Weights of a small mixture-of-experts language model, trained from scratch on English Wikipedia.
Size: vocabulary 32768, 43.1M parameters.
Experts: 128 experts in each of 12 layers, 32 GeGLU neurons an expert, a shared expert of 64 neurons.
Training: a variant of Adam for the experts, 289M tokens, 8868 steps.
Below are experts of layer 10 (counted from 0) of a mixture-of-experts language model. Rows are named router (the router's row for the expert), gate (a neuron's input weights, with its number), up (a neuron's input weights, with its number) and show model dimensions 0-191. Each number is 128 + 24 x the weight over its row's rms, rounded and kept within 0 to 255. Numbers have three digits each.
Before each expert's rows: a language model's description of what the expert responds to; "comes after" lists some tokens at least twice as common just before its tokens as in all text. This comes from a sample of Wikipedia text that the model never trained on. Tokens count by the router's weight.

# expert 58
It responds to: Determiners before nouns. The word the and possessive determiners like his, its, their beginning noun phrases after prepositions or verbs in prose.
comes after: " in", " of", ".", " to", " on", " for"
router:132145137161120149151115097110198104131148119138140124100159114152112150136148140156119118115118129135145141113139121134170121124138173109143140120128140095098140149157150139155116119127118114140143142124110163085084166154127114141137138132110135152119134160175100160136102135091110172121122091150157104126081128128140108124114093149104125165098165097098152137102144098105123103133158137111158082138136126125094130166138069176119123155127164171111110136104131135126106129138129147168073102107104097087152101108160125133126170142150148149135144080124156117057110084137154105157
gate0:143121100127159099100126110078114102095114159161202098119130102160120146132136128100131126184098129082127111126176102081125144110081117121154099178075128141120144093126109127104093108104096134161163129137111119100107160082120113081125149128089108128137080114128114115092152184149166104163128128129124126143124089126121111131114144141066164135113125145121110161142118103105143122105145116121117134125129090125103146126113126137165164147122122128135124136145111157113111112124110137118074128100123146189115118135127165073129130135153143144165107164138120105133132108112121123114
up0:140113092132153121101114103080140116096114166171143115092127116157106111106140124108120154202135109116142101148175132075125152119082102091158086138103121143098110125126120144111108101108113109153144145100154127106089156094149114090132123132111122159120099129144144116107140150171157098131140124127113101133113091110141101159126120141080151124123128114108127178120110069086143128127122134105128109114145107108069147147125110155149163143130125145102103154125107134142125108113115141133090111098090168154109102156171160116148130127152167084177101090115112133104145105104126129111
gate1:150129143140103122151112148110155148084136113132072136132143165059095134104160163134116103131127096143086131123140137134111126153101129152155127103151124094110143170130141112107086098116148112140118136116114143147152112140101124129148122142112130144121146115168098107153086080090116113063141136134101130106145142150132149162156143146137119118150115138147118074135070113127082117153084118113091150111155160115129141139123136111115132127134130115137133091160131163106088098120142136160119129128111139117081134136112099085091121193106113136124187133094124145114155105142129190167
up1:123164105103109089117161103145091135149109139135152141148109140135141157184093110148136159125104164097132119152084118127111117116113095141106133156146108139166159085118073143082142128130117148089167118165106142133102126153135146115100141153113127116072103124102157168107138149127136168173103126153115138137156135100129131126091140117162130118133165153123150113149153151119130167089116151181105122148087126146116126082153124127164102120165120138131102094142124121104151145092107133139126149145161146114117122160096143120125111086129147130118077139173149144135110148163090070099

# expert 62
It responds to: Coordinate symbols and articles. Second and minute marks in geographic coordinates, like ″ and ′, plus articles the or a before nouns.
comes after: "\n", " with", " at", " U", " after", " /"
router:082150132112097163125127123123127134116092149131143137113153130071091141128122106155138088202137137139132119117148141114099099107109147131122120115154157100121092109164114145150141163157134122142114138114120091131148140131094139105140129108130107145136104136130132097136165117099152122094103113145108093185092077162118087149158107193104152146122130136115146127140156075123148114120109156090111123117125117107142114187164129121162118126087111167112101118071113136128118149122139099120137141078101105158088110099153122120118128095153101105187139168104126152121142162142133135115
gate0:121112115102100133094125119096106139112095137111140175125115172152105127129176100117114161128134122098107144100126151113104108171121126092142089121107114139101107115133160135159113112117148150149141089121098111146125129111124129126102087082104117132102121099108180118122128136124104122080102170129141134141141090175109140142128151075143185118159149108085157108118111112120139139125149176106126114143127074120173098156146133138155116113165152129097112152104140138134156175082100121145139119104116080130113120131187142175144137121136112141157105083120116163136158143148096171121
up0:115088135104133141102136133091087146148110134109153175130097162140098139152172098134133149086149127110135149133129153098133097153117141090102114090149118137114097101150153149166143117127137129123111116124118080157134123108142110127109149087124121159132096100115141116129120137144115134058116165128138148088148092164154150133120149122129178112113146125098123122105131109137135136128144167123131124136122074125180089147124125115150073145159183180075088146123159153123111140105112095152137123133124110138096106149168137176164133112173127109133108094091096149133101139154119156119
gate1:089084100107127128126136102135107110098069121119189117101151119127128105173127129114154105097169136154153133146147099162119148126167135135163150129087112141146155086116125140162156165166151153173149100123063090113127139106101141113142126103148104148172124103144126090132136127124179065115116126092159121149127115146132094121136164156101115130115107123110133121160094102127106164092126133089180138093146143116111122117150168092129122119119088117141116139146123122129073101095127081104139122125151143148126124120151134128143129135136120122127130125109119154156081160168116155142
up1:124122148172116135131111171143168122118140133121122146097165108117124128119134077127138088103105142124111160184103141148165146097109136118113141132073130143082135193116162154113125149108096173164134116089073110138140164113135111131125118097094129108149135150154090116147162138138120145133126138153154114157114130133144081123107165107110109129147098109108101091113170121089139121081135118112131121126135159131097164151116137156118166162110118120092131151136084104092121151112127104080117102116146203123147110165139105139152150102165144151128153103097127135114128120128144139158

# expert 14
It responds to: Possessives and title breaks. Line breaks after article title lines, plus possessive pronouns and 's, such as his, their, her, 's.
comes after: " =", ".", " d", " with", " where", " O"
router:115121127133102137140126124110143123110113100159124108147145096115145116099083112151176146165132135158116118119129145173171153122121134136152116132162137116100157164099172106108149150151170085135076149162087140131096137122155133119136155177161134138116176110135105137119159121125059160143119073143123159121133148180074148118118148132130149184129096119100104153100087108125156109147114143115140087122107181111137172098110131130147158150094136145129144154155116085172156102129146136130126133115125114085101089121118182130114136103125126117139129127097131114115125115127136129139
gate0:152113108130097111133135134108104112115128119116098140115114082109092128138116073078161176137106152116137118078095153130143172156114128128183124102176091154152122155106153110147154122141109118155117106101137136102111145151156115107105146128134085137101121167139124131127125163158132145100096104121087113113178081103137134110121094125114115103116104080120153136135105129106127134109145130100134138110128118121074067146125135136086142127168122185091142130113102153110134074094150111097162146162134108138109093125160139151084146126118093103143114137136126172121140149146118118159
up0:105114105132133145114115109125153151117119150133131125113111129136090129088109101177123143179135139154138135115166089097120083119164169157095109148114138080100088139122132115133117163129123134143121165104130097126116111107126119119093141103138164108099131150106160122171105113146127147073084172131085154136148124157120122149143116105118126120113177147145179142117125094117138096126121133114140081112133126116087179098157146119112089131156102105125189150116126141139134162103131159166103119126117114141117172104147083082128177137129123136129139098110130126112080067106150131126
gate1:183135102149075192136115110122118129133126124131143123102132159116149103149160153178114115111147144147161103114139125131122128138146153093119144133121152131137161090138152157148143133121157129110095169126108104174128100105133170158176138187102113132154137051137103133125115130139151095101115132168129152153144133100134131162159123120103105145141148090131135134112103138145090143179137160128124128112132118099124148098135091150079119108105120145133131150141148100133132082145179119136134109081166116112134070069134117124136148132112116134182130123162112159131123132128154117096
up1:080092132121163096102145156124126152144152138135104115150088124151148119129124126132121121133141144111119180188119099156098092119085115158108131126109114110123123153138099114102098133069121155131127124166128137092132170119100159104122164158167097115078122174117135124136172130111068141154166129100135114076101109150115103137101107109114131137123144166163136095157138183116158156101099113112092115164129121118137150171106133119146104143148123137119160110108158139138122154136131135084098145132118117166116128117128112089110125125132125148105141177115134084137176130124093132170

# expert 34
It responds to: Section and line breaks. Line breaks, section-heading markers and parentheses in music chart and release sections, such as === before Year-end charts, (Billboard).
comes after: "\n", ".", " (", "\"", " released", " 2002"
router:147123118109102149116100124083121131098126145119122089130140137163072108132144125137143110158136090133104074164161137100118134122097114156131109163079142129134154113133089131106151158091147119135132092132125148122179108116112145120118121132141123089140092106165163142124125118126122129169121079056117115122114143198113137102110091120109100166103161109079126063116085167127127138137141122130144136108115131157126114109153134126162155096105107131152120101087158105145144136092153080124182132178096112086143120143126110138105130105145134120124106142148142112156133125140140113107
gate0:060149116144074080150172130178137118166137134131158151101081111094089164097149117158141142132155128136132126137113123125127110138175203158090141079118130152102116103138118145111135146132122136108159145138118119108100134147134117133116120090153113122113099104146091106121117137118151136133146122097120088112119123130141116115142114132104090101120112162132169098123173158130081143090144106123130141120139151145152113129131158119132099108100133143172147127125083140157097085168130097105134080131100139121145123161156117185138121080134158122132106133116116129104157171114161135142
up0:129155153144122124151107130173149133144122120116126126065075122089095120102149124159155130128110135109071140122126155125156118109108141175149128108143138119139095123118118146118152120117117137061136152101154125107145096141159109138096156119103112111095073115148108166144115105133158152151166110128138092149149111105137133140145109120128068086121190108120146130122163098122065072134116129131173131107136129164112127120136159103125106146144139165105130114102131146136117137133127154172104076134088092124183136128128128115072160106130132134140133136116108122117168151098131135154
gate1:182134128101123107088127166126140124162145122110104137097095186120106176140121121136089131145130152126137118095096090084156155122135137163159112121093112128145090154107136122146117147106109121096138135111146121126136147149100136087087117129131163085085133139131154089166138140124183111142170131159133121169157151114120092147146072142104150114136145154140102152148151082124139108124119114089094135145120166126131141127152132139148076120148096118120152129088169114137145146170116151142136103139133123142116193121112102147119125127158143112114096178122101131120091107108113167098
up1:113171166122124096109139159125146138144135096137113159096099145140068167110113117142098093130095115118128149139129125101145165121100134113145118130093100127102104185124116122170148148105149123131156143111128118136136126167159151115089190138094109147094123134097127057193138126102151145120138133153137110158098130131170080141106127148097134125154161117129102127142132126119131176131111127143094120155095119145127095126138149146141127081135096183148114151110140099150165153182159143102132085159105107102100159111120121095137118112144152124148102150135094155132148143124126124125

# expert 31
It responds to: Parenthetical content. Words, years and word endings inside or just before parentheses and in legal titles, such as (2016), (Licences), i.e., plus According.
comes after: " (", "–", "/", "(", "SI", " be"
router:152157126153169100113162103105126172107147101098153088108162093113132124129151124070123142129127105097147099089137184084109128140142145107111135138130111124153129119128079133099120129147130091151150140116147124100138068135140132122126143149110118136132144146131115116156096112156107155124161106122133158123110118094121123137083092134142136127121138126135109144125103115123151141122157087111164121108137151077082143091129179152114129111138112103113118116170105131132163173102133162101150113123094126091157138127110138086135209153083121118074129147165124120164096114094111110121
gate0:138136140123112124158087104117120117084107123084129104126173144121165038125135143088128126089134153106107132146136154116100123139101142095120093141090158090151124114119116137114110113133104098156140102137129133100174111107102129172131147071129133132162124114121145125125129094156136112117121155151137063155153137139166144112104117146138103139101136102100131088119118131142120185097178138122156141125132114112141123122198157118102102092092121137075103134115096149147111130128136168107096133089086153135135133128127133116152126155160148156114119131119127137126127078161152118091
up0:119144080102147138114126145083119112108114152136132148134118123152126124136152146150141127142159084154146128101143142146090090122124084155180069151128131122119085124081122072094142158135165129162135139134105138107116117081161153094112100138147108138136107135115150087136142155122134139091159118107098161126153122158123109146186149089118154126113122119096098074097076135108155098121136131126163096137097164146125135134091155130143124121103129169111150148134143150107150145124102110129129097114156114119094147116139117124121071160153091093134105124137144113155151172086133160142
gate1:140104124165168077155135137137143173164100130135095138129118102115157133114112144129133138165159123149093153134093113150119121121144135136168123131110102117131152165138142103106086117146142096113126151171134145136075163146147206091120143134072128121129141128086105135140091131128134137098093120135156114102108104126118120116116153081150107096155137126125172171128099140159119122091078115132116121126139136112120149152120090110159106139141142148132148120179140151145111149105090125158156098154112111137144117137119075155114188101082128155168110112140108136107117121183108113136
up1:175127130146156094124102105138114157087154097104129127104131161108129109126133084096105130066087112110106142144124148073066112121139121110185181127104108110130097138099132156109089156125138111133108157145133144083171086110170160102149152131121124121122115133132100133141066095155120128148131119116144142133160117137117168154132079108141102117136151125107114147164146096132144153138158118138152127107132146107106114133138141158117148126150131085113126125137122174087153176115098193125114084119094141121131136141121104143122153121110156128144114122099129169129113121163127096110

# expert 3
It responds to: Coordinates, units, abbreviations. Pieces inside geographic coordinates, density units and lists, like slashes in km/sq mi, decimal digits, degree signs, plus word-start pieces sh, sq.
comes after: "-", " a", " |", "°", "N", ":"
router:142085107134119157178096079097130127090112163095132164141143123071101154138153177116169140135146137117148095075115139132116080061169125184156130072133114123150143117126133119129130175152092124137126139082153141123136140114107124061111182088090104133185119162136157108123131114137175143118129139132126100097143106123118175123146163095157148161129137129094114135140167123134128138115106138146118139149133120136146149118128139138113141088117128133124118162107171169112151145151123120137158131121173099146131120128139125148096128133132123133119126124103150121096120108140127116152
gate0:170110172124150171150104143141120129128136090116166124125163105138118117087109111155111151120114088129115148137142131133147162128138126111114125130065125157114110101154150127115147132152091163124125135115174147103163099136160128187082144128155126092107123106122102151152125109139115133138197142133132126111119129117129143113117102104145170149108106138111100122077133138131137098097121104127090114163129149128124118099141147136136103113132200143107159148127146106131146123094179138134123077100087153187123080136119102116139126139098074125143157117123122076122133089109169147112
up0:087175103108097111112157112107132112142157164144121141125110129136152116149136118119118138131153159101141137155100140099088112158118162148083133122129113129148135123118111156156119098091190125113144134134059122147140168131103122070165095162117133133142144097129118128090160151137094101122112080090155111150126095164130107148109132132111120089119142114139181106168104119130121143133112133080145111080143094136121108175118140141127104111122108083123092131132098144158121162170091138153093138155111177099165124132129138134146101142122137172132121151139149148161165145160119127111
gate1:111110139105138113147169123096107114106109142134153112104122103108100151120131142127100167151125094123112150131180136132119120130089148098165100127162113190108146140145114120123107135138146126098073138169082168103149132185125142132115166106144166146133149133160112132114126117159145127097161134106098127138067094143160157089122123130126116173120125108138104081098166136157129087119112156142099086110162126134137098127162146145115166152120119081137094119129160127128114088152127124121102168109142078137106126112110139141102085143105105146111102139102129089091099103117152154129
up1:108134115095110130123117126115100108109087145132146109103107130105141143135179127133126148148095134087136128103171126164071109146128156105134110168122137167156151127141130138152093173122149154113090132146090168100110118148139152135159149079111177135122135134130101136106113101166137151113151129118090148168123111164149172150161135107144144163120177133120105102107160145136138115114128147075197082086166100107122111116203125141099151133118149117128111105100148172158092120118121121105125146104116110140126138154135146091110096139134139141099143128109122150105130122150155118147

# expert 36
It responds to: Inside parentheses after names. First token inside parentheses: lit., c., born, digits and dashes of life-span years like (1866–1923), loan, featuring.
comes after: " (", "–", "born", "(", "N", "/"
router:144144174084121104143118115111147175118137136145137106087150175111139125164159122117115129082136123126141093113121138065097085156115147129138124153149136096144140113098150158156114113129124093138133108116142112122112129097114103120130172159121116135106169127135141111159096106160139157098138126141157135161158119134142163174124110164141131166117144122137104131127136106095140172181174168129130132147132130114139091106160160110134164151157083092082081137113109123125133159122119120119159127119092108085105160157118139109119170124142127122112151186145146162151137117140076098102
gate0:069100125115107158130120135046101102102161148148117156124132144151111160129146157136141138139115095087154136131148132132122111118149168184181112166174060144118103124123133141126149111159177125152111123121126097129127166124152084081152129131103108110105106152107111082153105116129107142109126104140084168099164098127120099150138131125125158147070152109123142116144099166105140124174086130117123129113112139122124134116106126099129130133138119138122127110054147135109159131109139089146097098136138115173122128153167114139121117109140098159134112119163142142117125135150132129132
up0:095115095102114122141142139100136119088163121118156146098140116118138139135152148100146111125146123095170108117127175115121104153121149159091123148108103119135093133136092184119097137106156114157125133111135115100146152114128114085152133090145070107149144143090139128119120091154091130127190098120075131118147114114143124150138061138147147119101183149118113101147130192105121148167128089129135094103124151096124111116126142134096140140097106094135119139078150147146186145153110132106146101080114131098152138157139133117120137114107122128078164144146144149138153143149153117107
gate1:173109163160159128136118143105160166144103141161120123125147120130144089166137126100136066095077160142120096151099111099108098116105182143092117143128130118135119124134166144159131109134112123086153156125131124139119135116121140094100171190116078128123163120126126088129135102139139163119104114158145143127156140109142107147117104130092153140153119107114170132156117065104092118159170153108130141148095162118106119147144142097181137165151113152077099154131153142147121145126131108115118103120128120148128136156126095149155139144126139130161150154154114116132158100118101126191
up1:149136077155126141121096141143156183133136111111107153121154112126125125126144127112138125131146170112111143171175121124122101151147115179152143120139143108136151138136126126111107117122136096110130153117125162073122184160157131118089107122124115155110137137089101109173133150142154110129120121153137163128118131066135157121152122110153128122144144109081115145140125129122119152121117120109106147116134120141128182138162109125150096145142101134158164096062129143139147108132160166160083127137085059109147151151126112145166198112075115156146112081131139119111147111093139136160

# expert 41
It responds to: Prepositions in biographical facts. Prepositions and punctuation in death, birth and infobox details, such as died at, aged 44, Height:, plus New and JPL.
comes after: "\n", " at", "age", "aged", " born", " died"
router:104096141109117157119098120083117127128127113159149129132112122148122146135156150123092108123131201147118141133127115133119098084099148114101135126166152134149101088135136151158101140124096103140145120110125137119105095120116097127144129178140106170151145100076160118117126177127136110128146096101071142109147086157124108121192133147126099150099139134131157142119159082123149135143154141092148161163132085112151099137163093113128115154149136103106151148107135120120104118131152132141129097150134114190124148147133152154131145104113139096189081162159132168163111156095114113110
gate0:104120096128112096144136097120110104139133120144135132131131109146151134134153119139121093098141142099137127180139125135130116112106161145141112111142103118085115096137136128131171138129146115153080130186109113114153137109130141122138149148095113125168140113108145103128114126156146103156163074119130175102146147110162134126112138132145086129084164150090116129139147116122121151147115138158068144135097111131137107062124113076131138180106155124203131143149143110105118130158137161134079093116089114168142134061098067121134131115133105126136127131110144115131152116080175115149
up0:094118087118108119142129083097125118135127122153158122088122121124121161157133115133094081098150139121118142166129128126112118092142152113130148127160116121115111097138117137141161156155111101157075096158098153124162138132114141127138144159092120143163164112117132111139106156171166123157133063106112179086150129118162123122135136136142094130089187149079129094130144099120130145157092128149083150139090111112120089069141123116135127159106167126187136163145136122123091134142164139120114100116113096166146157089094085124127138118096109103145119135144132116144140140106156114123
gate1:153141137119133145105114169112140125156152119136162211117130137132104123106142156142184125114119131128093166120165105110121118104092133072170120142073173151127088112108121122174117157141118164176135104103119122149119141112110122146090149087093104093119122104144120067133163130115142134148129151132136185128125100118121131157097108142123114116091120125140131125190156129129145145127114127069154109104161124134136150109148134136138129100114148125121161119154128095145136124114170144122152105150121099118113177119139161116140119124087132155142127168118124101125142092097148082167
up1:110123115138104092173142102144100123111119137112122055142147101089158136155090130107117124146131100125162098124078129134155145119159126150097160124121092114087160132155118113131118156124148105071108171148133149120138140104094133101151150132122162120155117165134133196167094146135104131090162084119124074128096177110158125110135167125141154156124131122128114108076091139105107116107144136154094139136085152090141130174119109109132116174135109133143116111127141140142102125119095138097103138110140158131163090139126109120140134122135123090121130072132129107127100124125129155084

# expert 42
It responds to: Common abstract nouns. Everyday nouns after the or first, such as election, war, home, game, land, production, usually followed by of or was.
comes after: " the", " The", " first", "The", " all", " other"
router:111146097107152123144147127128166141101117146086143139141145048115100079100148165108125139095175146113089130108139089146148163136117075112197118138095147110125127140125078100121152140171143106148150141110135142130149144098133156114145108075124144126156143140117152138144148116119055135161157128121138135085093136082096110067128137167095082153146119099150111112127096142136141131138135087114106140113093140130119133106124154132158119137119161116159088136143111138126120117100119107169082112133140118111127140089120125126132139162147120128119149132151153103108156149148115132119
gate0:097114127142104138101124112115152133123136112099147158125143123166132138112196119112162132075167141089165122094154144109100150130173138109126153118123142095120176092131142125155110117143170127128112113100114106082083141154100096133167155068123160135107172152112128096155105101119106164138116093116113167162100108117147117123146124129135135135133090118094143107125109100130118134115134122169109149090128110149127147107148137129119184141085155169132104145168120169123139171151101096111107146125184137117132130109107137121128144116155072119165125101149142173142119143129150141117
up0:121093138119157131117087103119118139142168137139108133110110126171123136143173125096176054099177159123167130083114126102124095175145121127110144148122139130138170175089143111135081143122112130136147157131174129143132127169150120170097100105141124096112172122163152128145129136142094173107154146122121167104139116127122129120142110120159108152123125165129098147138118115132123085134120130106144117167132118097081152148096119068106147143123117151147126121139135168141084127137132135105126144131147161125108122095119164084142128148175143179134093142120178150147141122143106150104
gate1:083130152134136081179115155158160121118088158170155159135161120139094116122186141149111108131121124147145132142122125123184105159140122133125182107083140104142136139093093167164136105122093168132148116119098116179121172118104121127117103157143138147120128090088122121126128100127127115119137116119154135099149150104076108124115122102135102147129151101165131140143101085116130156141121133174146112125114138125133092135128080069174126153051161150158085137150117137130141103134143109135103132134119125128077161127109147108156129141132171117108128116129151116118113127144147125160
up1:114159125149117140111151122152096102109125094108084167139169111112116174170124129129102151131104134105152154093093149094105119123146135133139119151092072127134108049091104137146169113144112144174127116132134107154141130087174130117121099138145113107120118158113118104165115085128118141121124103106133111134136132152182146148133160109120106101092147143126151124133134125132113093135079112128137091116154142106121108110157119132124134095109163133082154101153143113119169146170125105144152066100141095141123169151121109090138142157149136131155099104172131168137107124103154106159

# expert 19
It responds to: Table cell values. Numbers, years, pipes and short codes (CDU, GER, AUS) inside table rows of sports standings, election results and championship lists.
comes after: " |", ";", " (", "|", ",", "–"
router:115127139081147116137124153120091104149092164100122098138117163130106112126103165138136175097150120117137096091144102119151109132106100139082111131128140105165151096105168114095109116148126164162165159091100088124118120134118089093130133109135133113151138165091165094189071129133102101136110133127059151142138125148178121122110134122133122108107124133161128108115121132132128087125107142127116121090111106162155142120132143099134127121130123167174058153135157146117156135168115131106124143121123124087131136111131134090116156162087129103156151143150178119156126143127115090121
gate0:138108121125138126116143087104115133158124123160157135126124152101128170111127106137147085156142139148138138151086095133101175157149104118112202147158094154088128155150131155146105092162135096110086151165114133131157139123116139148161128144148120094121149125133103115087116117130148149134162105149110143092163147110098130130154079148155109132138123107079147132130142098136095111181121143132141187116103175112117088164083132158152082134139131139161146142131143110162152127131130085158135116082149141175136110101145152142121119088129111103119143160160122108120101156099131143111
up0:075146114141119150141146103104096108145145159152184148127126140120106192102160152143160138175104093098167122130136114082096134139151152149093177118162106108147154132157152134128102124127174137119115164115086099119103124137138100134170154173136122175142142132102136121115109111131113145121110157131100168135146108128154129141133121131123114146114093107089149130118127112138088059162128124123170154133095147152090087120104121149151114151135159112142143133104176124160162108170110137125108121148118166151163124093134131117151130095124110106125097177142116162133120140123107114110
gate1:179121165139116127061117104121112143161134110135107143157123162126108139095118121149125103136140116100113133153148128141125125150095143109129092129165137103113114153159127139172107113124123153069101111117119144137124121146151118168111116138159105139048156158161155132127088152071130081169119126127145101129116119132139120150099141170124150142136139119124147142095128139101082092146085164119080141133184082130122131155140063140127141098083141163143114116146122107123097144134097139125131145121128126140120140160120116122163136103156090091131172123109141150094143125154112158157
up1:117133073131151110178144130142167102147143124118138112105140108121138102140141137109150118122116181127103136069082178125132193115151107123072147123103120167130130121110078115113132156110087094158153115139167108094163114094106116097129143101078134096173114119128131120116167095183138171099112077158122142114133110125117151131134119113125119117096117154159074144134122125131140151103142114132132124136083160123138140111090151128143077150136135107122151166118110141151132082161135119125107146125119154120147119087134148107131124142121134121132119130186121091133144125085151111132

# expert 17
It responds to: Section headings, table rules. Words and == markers in wiki section headings and table separator rows, such as Career, History, Studio albums, See.
comes after: "==", "\n", "===", "-", "|", "See"
router:109126136130152099133149107170142147088180112128156141151127079112124122127085151124103114141139157135135117120129119136162127144145121139115111082133145120156154151126115175109101134142121151096173090156129118176123162112117122140121124119160109116099148113110139106133148094115179102117144168048131138079108104135137112110082141145163095160155104146141171134074088135130167155153110117128151115099146158126135105113160125145178116116126117119136121128166089165091120145091144095135150177129147124099124131142105129114134152132131140146125153122170154062157124146152138136141
gate0:150153133149129163104133170153142106126156113117145124118080155090116134111133111151092131088118125092107085138089189134122148137161156092110109143123147108122144120091159138172116136095168140137142127129176109191158141139162099159142148097096124140113141097118156133102117144131092114149154154130143149130138115099060134120155134157135155178134123122152156108113158103123108138149143128140121151123124186110171131145183095102129116121112087118103121128119128140101113155112104103124114151085132144110165090096157106159139153149129128153131126140160129130109104119133149181095
up0:110111104109129145155120123144146102120128095112160109133102168065155100115074123108065121111086146105180093149144138073130093144156107110126101083115099136149108128088151138130113128092135119116132122144155145136135118109144176121129109150114122138104146116116156160087131132124150114135151147105134154105139093106138137151143122117146093103167090108112139153091108098111132157139176147168122096105114161079083142129117124124098131102141140114133124095137139151120124162082143142139134119093149125144142087110106107072146125130141150150150093130179130109124078125133124163100
gate1:142162102183085098155185169154144124101131151148111109178125095163128170130112133135132110129139121166103100124089130078147088122135087154132115095105126121139144122116099116130148147150112124153150137145155126147094141171130130109078145124097101086089138166130127170123138133111132121121113199088123121140113140097120142153087142097118112106134116167182133163105147127145072119108126114155172150111100123133135134133117089110142139143140113100131122089132149140133161111108173106134151106149152111102101123121100092102155154139126151127128118122151132117155181154114130128112
up1:134126127163132124128137095140114142150121150091061132106133139128123139127129139166082177148092106137114136150103089154124118088133159149082160153125133125139117133057104116115134144125131127108115162162091125142170116104117164138161173119125138153154150129133172109122118166126117153152132109152161096084133176146107130106174117161146146164142121127104097113120134177123183096125116153113084160132137130151102108120125101108162093132102118127144156154139127088183083113127128123120131130102112121130090136128127111156118108111145128124100123088109121101111065119115091125102

# expert 12
It responds to: Table cells and units. Cell separators and values in numeric tables, e.g. asteroid discovery lists (MPC, Spacewatch), climate and census data, units ft, lb.
comes after: " |", ")", "%", "0", "2", ";"
router:093103099094170123151140106078110124089113160122171125115127131166073142121138167149134167118155150126144119147133110109117119098121160124121053144152117118146132074108144106134139128182094131146106197122103149128090123110109106082102166125104137098142135136113160062172123098120149154154132150137099126159123129120147087102131127146115163123114103151132140149165160097143145093091100138086105117114137151119132146164130156100136170150157095120099079129127144133126143145156136137157122115102164135157112138137099124117112122133125116103151113148127124109146117111107111143135
gate0:122113119131110153159115130118126115106161111111143137092141104183126107173176142121114121102146128173119108138088114113115128141170145115099135109169106087128146145148103123129141092096092152134114150124093178117152126083103123151105144133116139104118122073131101118105154090158176141119120143126155114121118135103160117121111149171094093132141141080130122156130126101103144177128154121140107111123097137126122123097118171161158144153138127169129132146122155127180121116139093111108099132134155103060086136126109124063142101102173158148122102119138148118135072139121136150114
up0:106144125102104086165119097127103106149137133193105130120160167179143176148137133163120129118129120138158141123140095110077097153119178125117128143106158116144121122173161136153118149124120157129144126151095125088108107095078111134093129112105134121173096108120118123144125129114148124136125142169152118128139097162153108122156147133147096116128166116115145133167158097152149110114131186117113113173112102120179095174143120118153147098116121139105138091106152103139137086174131115153157167121134126133147138144154134132150080120137128072140129153163122123094132151142168156154
gate1:135156128091153103107169136129143118110134159138162134092097100136108114150121120131158165150146141160128130130153110146116139134145136114163147164173100167149099129125084113120132136150157158129124136123124163153106131174067132116091122163062098109100142111140155132156164090148111178108131138112093135115130126119123135126159108168117105101101134125127121122114155097138149174134098083124147142152125182116131184068118160130157130159104105138166137120140103163158119109105156104145146114071110130100135142115147101119119137154158142166160157121125145114157141146144149140158
up1:147106126116083124170148095152156180151117094151100157136089103095137163137104101092107096117114137107141105122135136128171120107118113134149090100102118088135104133140101154173110108104132131106180134143154105118138116123139136076133117107090161129144145163115147115132129109134138121128171126160143119114093129151118092133132138109194149116112126079185142079140114144127111140135136149101093129154086152088128116105142111124099124117129163136160098109145157096123145162112137127171130137136166101134130096146163097122163153081103120133076141117157155112109094159130109114124

# expert 40
It responds to: Row-start pipes, quotes. Pipes opening table rows in track and album lists, opening quote marks before song titles, and pronouns like it, you, they.
comes after: "\n", " \"", ".", ")", "\n ", "\""
router:116126138139156131153143117120186147157095143106099141111162134126156110096109101121164122109154124140155124157101138142072175136138122125142115140118170084085163150139150126144067142071159126139163155152146165149141151105096105121141126114152134133128095174127144130133124152108073118162116117174178180106124154132126119116122109118147125154114144145117118115099118153113176135126111120157088146135157124118131145135147123120160105123113162162135130157104100139149121132167104094121152170141080147099155174125087102139132121129124080142115157145151130126150145113153173119099
gate0:144106132096138113105141168102096156140119132136138152134135117150127160123097165095152140155141112130165137108144115120098128135100161123137127125101137142117159125132148086119110117146098124156126128093123111134102094102130121095151165117135145102173122117108193100144107151133122162082062112129128139118116114124155076111101082113116134139126131171154131123157115136158122046103110133162105166113096085132065141128132168129081144139100118112132118139130180144146126122143096130121163139134153076119125132121117168144113123128102102174138123151124158161143136076141135099099
up0:123120108138129156130131142139066166157106121119142159168161128124122114125074139091134127176169118104145115100151123127114135097116176106117122152153134118125158134122166099099110107155123101117137149101118110136113123085103133090149169105131140109148137137100170088144089148134115178096109085119130142141109106102152082110093109090107134139119121174153145112122098137163122089098105133149115160115115064131086128142122159136078115137100137105115094131125151130166120138166110141101163160131137099117128123134105143115117139105106099152151111159155171171130135081115131108116
gate1:134109174172161142192151110160146131156084130118111111124098117120109135138118150185102136116175174145140123130135169144117142074151144196169125104136108143121147166097107137123146144147130139155127123116121142134151104179126123147114145148132140117108116114130108121118148105145101132100084137166104126114122115100187122159132127145090093128135112099126124106149146123127137125138113093142153135146110088107132153145174114115122103124107163145118123104148124107133098110141194150144107119116121101089131142093127123086102160127129144083123125155069159108101163084106136159127
up1:103128141120133100083144171134090140120126115131151086134156166141127153145146118139151098135129119101089126130105093075154133144147138090066143152101113134147135081129154130126122099168124151080139137110151119099088131114152112147087147106139140135140160149110164120148062137111125149112139158106153097147131134120128152096105099135144146123143144177158136111123142125137114110105112145130098135116134143170128090133120125119126132138129075121129122163124142118150121151147083089088131129135158128131114116169176132149157150111122119126133136161216128165182100152144090146157